config.toml
n_experts = 16
routed_scale = 2.0
attn_scale = 0.0884
learning_rate = 0.00812
lr_mult_o = 3.0
beta1 = 0.9
train_tokens = 660300000
Below are experts of layer 4 (counted from 0) of a mixture-of-experts language model. Rows are named router (the router's row for the expert), down (a neuron's output weights, with its number) and show model dimensions 64-127. Each number is 500 + 40 x the weight over its row's rms, rounded and kept within 0 to 999. Numbers have three digits each.
After each expert's rows: a language model's description of what the expert responds to. This comes from a sample of Wikipedia text that the model never trained on.

# expert 9
router:478532520474526391450511458486510493514442525578454541530489543474576490536538492437476544468493544546503535482522553547444546505554551496440464518443442453481527597506489505502459477494548448
down0:409433502530488502539489479522556538523514476546454571494451392543481470415542460462638503470461511514469524516503470478524458502499505490464460466574604485546536565553458468546491494490500513
down1:493556512492428402455461617630494567569481498522359508480524476538468497487543549482480469518590462494538476455491407468532587479482497493505488508486498506486474525548465415489481523553522506
down2:584501508499499417490497556458400538514507512539529496492445493470533475522493475494409453462465516499437524518505507490479513435488522516432520517543459544554504521409480463518519546515513549
down3:475483557539497456514517437456434510500501509496510562453545457507500521537472472509460536543496545528506477399516521451481574528460454532465498496439478482466486425517487540528559560516454533
Month names and day or year numbers in dates, and commas after days or before states and years, often in table cells.

# expert 4
router:539482544532480453541464488537511508569428507525401487449498533514466524598545494517500563575481483514548525490584523536515510595454511477515403497474425438455531480538448438552475547476492475
down0:503474512437462490504513490487509518508566448473497552509467496397523513490485468576495510474503487485475506531473464539529538482537462557429382520473499502483475521463498483471575445524541573
down1:479442479480510441413529506465553547491486490541528452453505465479568522558495487403608508469553537476445520500490496538564495474453479495511493546461497499523468523571470493485498518488491518
down2:534514444411476494514519543531507475544480525538506510541460534519517506548471460461474533477566465548444469490584484494487471513566558467479508524501509510514515496478494499573452476503471532
down3:556490526466513524475511462453541491496494423495428527441500571518423458519489458557481591568502535453512516502464500502570482486513512529543510462523514470474462514478452498518578570469528507
Commas, auxiliaries and clause-linking words after a subject or comma, such as was, is, which, who, although.

# expert 0
router:563460557502472535504513555532477483496446545454536537552498460535552460602542468524536547519490496450488553537524550525492519488495464379522485515495532496530586551499417501523530486433511437
down0:533403547514500530409470545501466503465495447482536509469475509431482520503560557518542468452451461480502493512489537490498566551523537487504473453479532491450589507482459491572530546475529501
down1:534550404443531536512464553460512493570546489497511517495511501482518524501500518538576474456471467515495508529567519466457479469521499533461450486418518526491545490533579481431432471513575467
down2:517524536466458482467507482413482488541580516528460481473604496534466454442495416552419467489437493525512520492577502523496526582553424545526580576470543482573510465473481501458488441501525488
down3:516439495544534488512448472492540473537413474524445483475527425542478550500493497476430488497502423513538448493476495519448541512493453485509502582565488511491478483477524509453446475489500487
Head nouns closing proper or generic names of organizations, events and fields, like Convention, Railways, Film, government, producer.

# expert 13
router:500446561525494442501503475527520483526525561571491528491504524524403445507462537530494586656479502503457569550505520507484457464397546497521504500508509567540485549506432459477479542494506513
down0:486480505438481487552506512469442483513488505484473464465533455493499485493612499502480506451478478513491479532461491501511496490501466548524540562535527527469464486515473516569502473525500480
down1:503451549494460481563510498484538447564491482569527545464415509494538451501373532484542516551475467485496538556429450489496495521540553474475443467429566476473507487517516487532459496563491493
down2:397556467501489464470483516474474504451465514448546447532521505546559469448448472494509441439501456479432565503540421533508455526479547529548496500504466532465477494482469506544503499512561476
down3:454515474475555392510432482516543512445392481441463486513511508488547467451566464506511560541480555460465494474503541508479514498514479437574488564437503559488521502537459456529573454440381483
Hyphens, pipes and equals signs that open lines in infobox fields, lists and tables, plus field words like Preceded and Genus.

# expert 15
router:570547550530505525549473503555430515503502454532481456556473345561478515516505454512541479504528513503460447463492564543454497581431536500512543499480509444452534531498510440541528503461555536
down0:483533569471565496538531522552478434517517498461558457467496554522420517471564578505540469516510518475493479484499463564528510459536550483568436471505499567423547470502502495498474555458513524
down1:538473466552573534536497484570428462490506567526573544507482528441488495484440510580495528438481551492564556542543451535537535538502496485474485519512465453458540511531551484489518500555468543
down2:521536529465436508525446475485481514522462499482534528473453526521502507482418557571444490476533513532527479494554503577490528449521458486482527526496570490506496537401496519518506493538501497
down3:473505427482509510449523526554467523495455505529519469507538532488548456489576494543531475386521526450539508511584578489529509546528508495451533456533488497434494567496519453460523433563519497
Line breaks after sentences or table rows, hyphens inside Asian and Arabic names and codes, and prefixes like re, pre, inter, sub, non.

# expert 8
router:484518569472506527495487434537438532545574492407466489454448551544492522508494417508481526551512490493531494453489516525491522472484524513424537506527524507512566491550460522471525539514549579
down0:519481511497440465477491525498581447512448480504489542589428589555506461519541493498461470458507454522434517434519500529472486544546558503497433565493489519549526516544525437488505510501482531
down1:488471461484448618494454544446490505473503481518479494470546531506485558504562461421482539525496464551558477522526496529511474431526466574515446514523532474529449511512482499481522504422481491
down2:533429446476511441508514550516491571591533487498526482540492541471505482536534500493432534429519529472489466485407532449556544440477434528494452526546501554540457549433407531532501512435549489
down3:476504488546452507496514522452579482524510533551457482439554493484502477409515471449457494560582497459445490487469559478515499487462513559520489434503506534468455553415529511470562492467537583
Articles, possessive determiners and and/or after prepositions, beginning a noun phrase, such as the, a, their, his, 's.

# expert 12
router:451438554604547446440502475505492485550460537565483546503545503556453507542505479485457505596503578450474555531546480553447497474511536477502598530452509494581561578541544493484529499434542564
down0:567451518518491465436489478479436497514472516525497489480554567591453484512544479471496439464513495436443548512560505454542461498495561430512509491509494529573457535498496519491517532488478533
down1:578560484461489498486511496527536469473516540508541493467485455426501535566421524522531537492453499459551478517531520535544499421514546506460543449485512492501531478545496518493521510471508525
down2:541486504440524471566483500593475482436492523567470473517443459454448550465499519516523523512506470485517448458489587521510442446567523523527447501486452501520567482535529525518474544538448475
down3:523531579516598577560502475471506477485602470471462532513499417554481532505499481531414530614427493564502499494478465528501495533453525437537573434511529589508510525522497591532434559518478520
Digit pieces, en dashes, percent signs and units in dates, scores, tables and measurements, such as 2000, 6–2, km, million.

# expert 6
router:436512552542612477518487457550457513481505557457472402478426428478518459560476485460519514528435446470517480513474553524454535503562588448516508521500478487542504524519450494431496539531577444
down0:459547490542636430523524518443505552531456491574543466538493458453536485578537475496508446517548462547502500547489514529486521520482445534481473494504479460524441527484554485492533409546550509
down1:431466534559470508441476443506441458500485490525528478456499456488501485476567489486507595567502531507548479514514523483521541575467459451473452357555469515521483533513505531453530418452522395
down2:448542524472509517443453450518467517498417583509591525458522504475534528408478456441536506527466464513497463491612440484437554447516472522579522527482456492484504505558544515471539485491509449
down3:483455489486428497526521523535505494478494467564544476506460563560543542490458558558547522496534514459534560524508481460465545511539515509504488524475471547497425509511407493562473507433475494
Infinitive to, particles and object pronouns after verbs (up, out, him, back), plus mid-word pieces of verbs like str-ands, depr-ives.

# expert 7
router:557517496535470497531519566503485409505494551434532505524514378565463504496456422447513531607482521483550476442505471555468552561500512458504481452492423428581544507474504503420477518443507460
down0:542490487468480516441459483524551526560494452481493509579461507447522556511553509532561481479509429464583560497414508482479444441515483577498542519534489453454500444468526496505468563505496503
down1:401461461503472440520463486510478500479521564509523469546529508519490509480516483446513528516481558557447539507515473528452435547490401608463527509526478486503606392467550447504534489509434470
down2:597441420565499486515501483496487505523503509439491562606493520489513553534530573466459475536532491500482481549469458494528472484340517539496477512474485499449517506488481519490423481484433504
down3:541513487517504455505462456494539477556450534500499513567428474588449533470506434489530546584512566475398545500537488469508528485486514549524514496529512521395508414502522495477480502491579503
Pipe separators in statistics tables after numbers or headers such as GA, Votes and %, plus markdown rule rows and prime marks.

# expert 1
router:494441471572494512438412493527528525526465590470542462520524487510527451551512470449530523530466488477545555523510585514495467484524558490571451560521507513586553504489543477492467492498484438
down0:600581463526446524563482500558517510480485448499528464522513449485528502541436503455622536499530469526489462495466593483421545469494422546562486466527425506488443538486403484515480538548508567
down1:429511446463521551536534492580521535480507485547462478509537430564520425458507444496495502493483488520525521472441481491460489507530540549492515425533481522502442479570439461542485492578454499
down2:489547471556476467510498492476486490487508452463476506519504543448476569474442522460482517536458503521498481538530458481407553542500451525529602497511475522534536446538555489476521594481471592
down3:480504544546484428582556487460502514420500463455478489500449546451576467481418436472480464557508491443551445488536490543492496468492517535492499456518521562459535434519504478449540487519515444
Final or middle pieces of foreign personal names in sports rosters and draw tables, such as Tomáš, Lukáš, Kitajima, Bodine.

# expert 14
router:479462587532464556588481478497457524483477569509518442457477490534445538464539446492497556474550521482534440466543535589517544539463555378464501425521516452535530532477501446474536523451444438
down0:494541494468460526468534539501479480488488565506468518458558559522547541459508455501535503498498520529544498535564473528558506522456548480525520441457463577513483509438579516485440507564444398
down1:391482512466555513512475480549527530505522476496484568509484499496527548536527540510555524526516586458513517506505547525520528476498523497569496480406457546539496437592574506471484512531418448
down2:548462544476452453486489524486566573529532488543466552483465484494513546484482560521477486406520542449532473475536468502489536488473498492576533557493477489601558552504467494444458451439490493
down3:514516472522529563485537504560499469546505590511488582544531509546487483554560477463495539505549584476493556531500560521490482455502470577523556501420511480446518494469547518530481478495468512
Sentence-final periods, opening quotation marks, apostrophes, parentheses and slashes, usually at sentence or quote boundaries, like .", (, '.

# expert 2
router:566449566457567482515487511481512461429501593468456464434441488563494506569483478536439546556486528481453542514543497515505499537528418525496506459489485515427477550497533529525464542495562469
down0:513503525484491472454463544478497514499502532508476585499526551519505472563476535489539504459470530512511514421560490484457473471550456440429521538533550514551578524501508486426512422507486510
down1:447469513470523462554508465519472457449429434452502575501502507580509543479501549516500562517556495415493492506494495527488515535487466504512573547499489547563550555499541515466478518433531505
down2:546506471420522515521487481453481463504478503412533466413483464574411490410485512503522515497566486511412562507442485530488531483567473508496525462501511520474491488513473524507480583485584535
down3:470521524467533489592424502536474479522508546475456486408463510522493530512556590553516518469472470519559460548560483434542529508469524475505479533539599491465447490449476493576450546544523545
Adjectives and noun modifiers right after a determiner or possessive, before a noun, such as new, other, former, Chief, French.

# expert 10
router:547501452552529474582475540564495456546452500569569486460547462507546506513538505483496546542456518463473485495574534494456514494454517415470500447478480428444634531571450480488471475416563437
down0:516543506488482418466554476499506484448402539545434521483452485518559550488516464402467502552468597422499468505570458582504460485545502499466437449473476497507534477469557492529455431413556499
down1:546532480452570527479492561452533447505520484522443510448509507575502473528484455420490505550470507491522467521492474505551513489477550462596495539560514560511550516504597467515452542552448511
down2:560518469504477546478559527463441541422473483452526449520549505525473515537489440523462490540499518513499523496459510506523503506501554525518483491453551428439469529519480485476485523461496578
down3:569554529442535496494476547468539474524476488514459472518469465489487495494555509516404525543483499546467524502507535515465504509513425515467433484534575482507554471432562370481490589521557491
Prepositions and past participles following was/were or a verb in biographical prose, such as in, with, during, described, released.

# expert 5
router:492529537494461464546471510543468460492483472503507469490525489537567488497524494506495530560491465454496437555533533596483475506502525474525501470533436512493587531434525526509494585440413501
down0:544479459473503531491405481477458517472530529567561523483505491506464478478501482516491529535577486487570504548450500520543564459478500531443508537426470553580518499578447488538469513481504491
down1:477530553488478509476475508527515521499489464554472477468487477473513471510547517530544492507495430478547494528498501515481517515495523463515485561442501456570503552610392454606463515541495476
down2:465549532563549466422527521476469573523509549498485407551450507513493492489541562551444505515579466480516440550508493566516497505498550455489502466512470498498530482484529455510488503455432446
down3:454486490470448511544536485572555571493498515512550491496524470576502452516486574470528462489488484468531492492478523484568551509454513493556512424497462562535501539457421521451520502579490575
Single letters or consonant clusters near the start of words, such as f in bonfires, R in Rotterdam, de, bl, qu, often in titles.

# expert 3
router:516521594571460425487443525462527580505523536538496454542398485444495535486535465552459531510494554545476597499536570522474506473499408505528502522498414472517517586552518546463511526518477498
down0:468508536453580494499477487496519439538496543499549543552520502499476552501457523454548461516581511487493489506552445428488469500482527499439503464449445481554446531546585519507464440561464491
down1:511475517529491527518550501481457514462496529507532508498453507504500489532489572464493512527485500485584554471463422473565419546490517506513495526506575522484491512482471479451465468454517515
down2:497478460516389492416544462492505516500531537504514499559466500451530548423492489553543480497516431465508466587591451492440511518497555486500457540445523437451470555539501500485457544458549503
down3:506505450499504506435492539500392541466508507495528455534542456498480507436537532602506464485513486456556525533497466499509444477541475469528483498490492454488515474469445501458573512437464512
Opening syllables of proper names and place names, often Arabic or Romance, such as San, Har, Gar, Al, Mar, Gabon.

# expert 11
router:501532551477509440496457509469509519514571582444561494432493396501418560559461457503472515550497506463499586462483501531464537505503490512561519506502519530470576597475455449470488506482507530
down0:542504397466552561479498509591513424523530517513566451493500525513397476529535529557556502499421445494428578568508479447546507519568467535490478453442450478476497564510567476484456517500569541
down1:441548402537512539479491546533481526527515435465490543549416493451466499434536575490499448508413505515566421537484517465507497459459460523501498548531578518437476457517532507477565496473440473
down2:433550465460489537459575567451439470510533477490447507548533532458413471498449499465521532460494485487487466570484443541472468510486462531516516455525497472554514542477457496505508500457489515
down3:497499394479425528520495470541458495478445582500579514631511492549594501504468518495476429519463499497464494517470446489520509467463457490418484555496494518488482530508506422543487526485516528
Word-final suffixes of taxonomic, medical and scientific words such as -idae, -ium, -atus, -ensis, -ic, often in species infoboxes.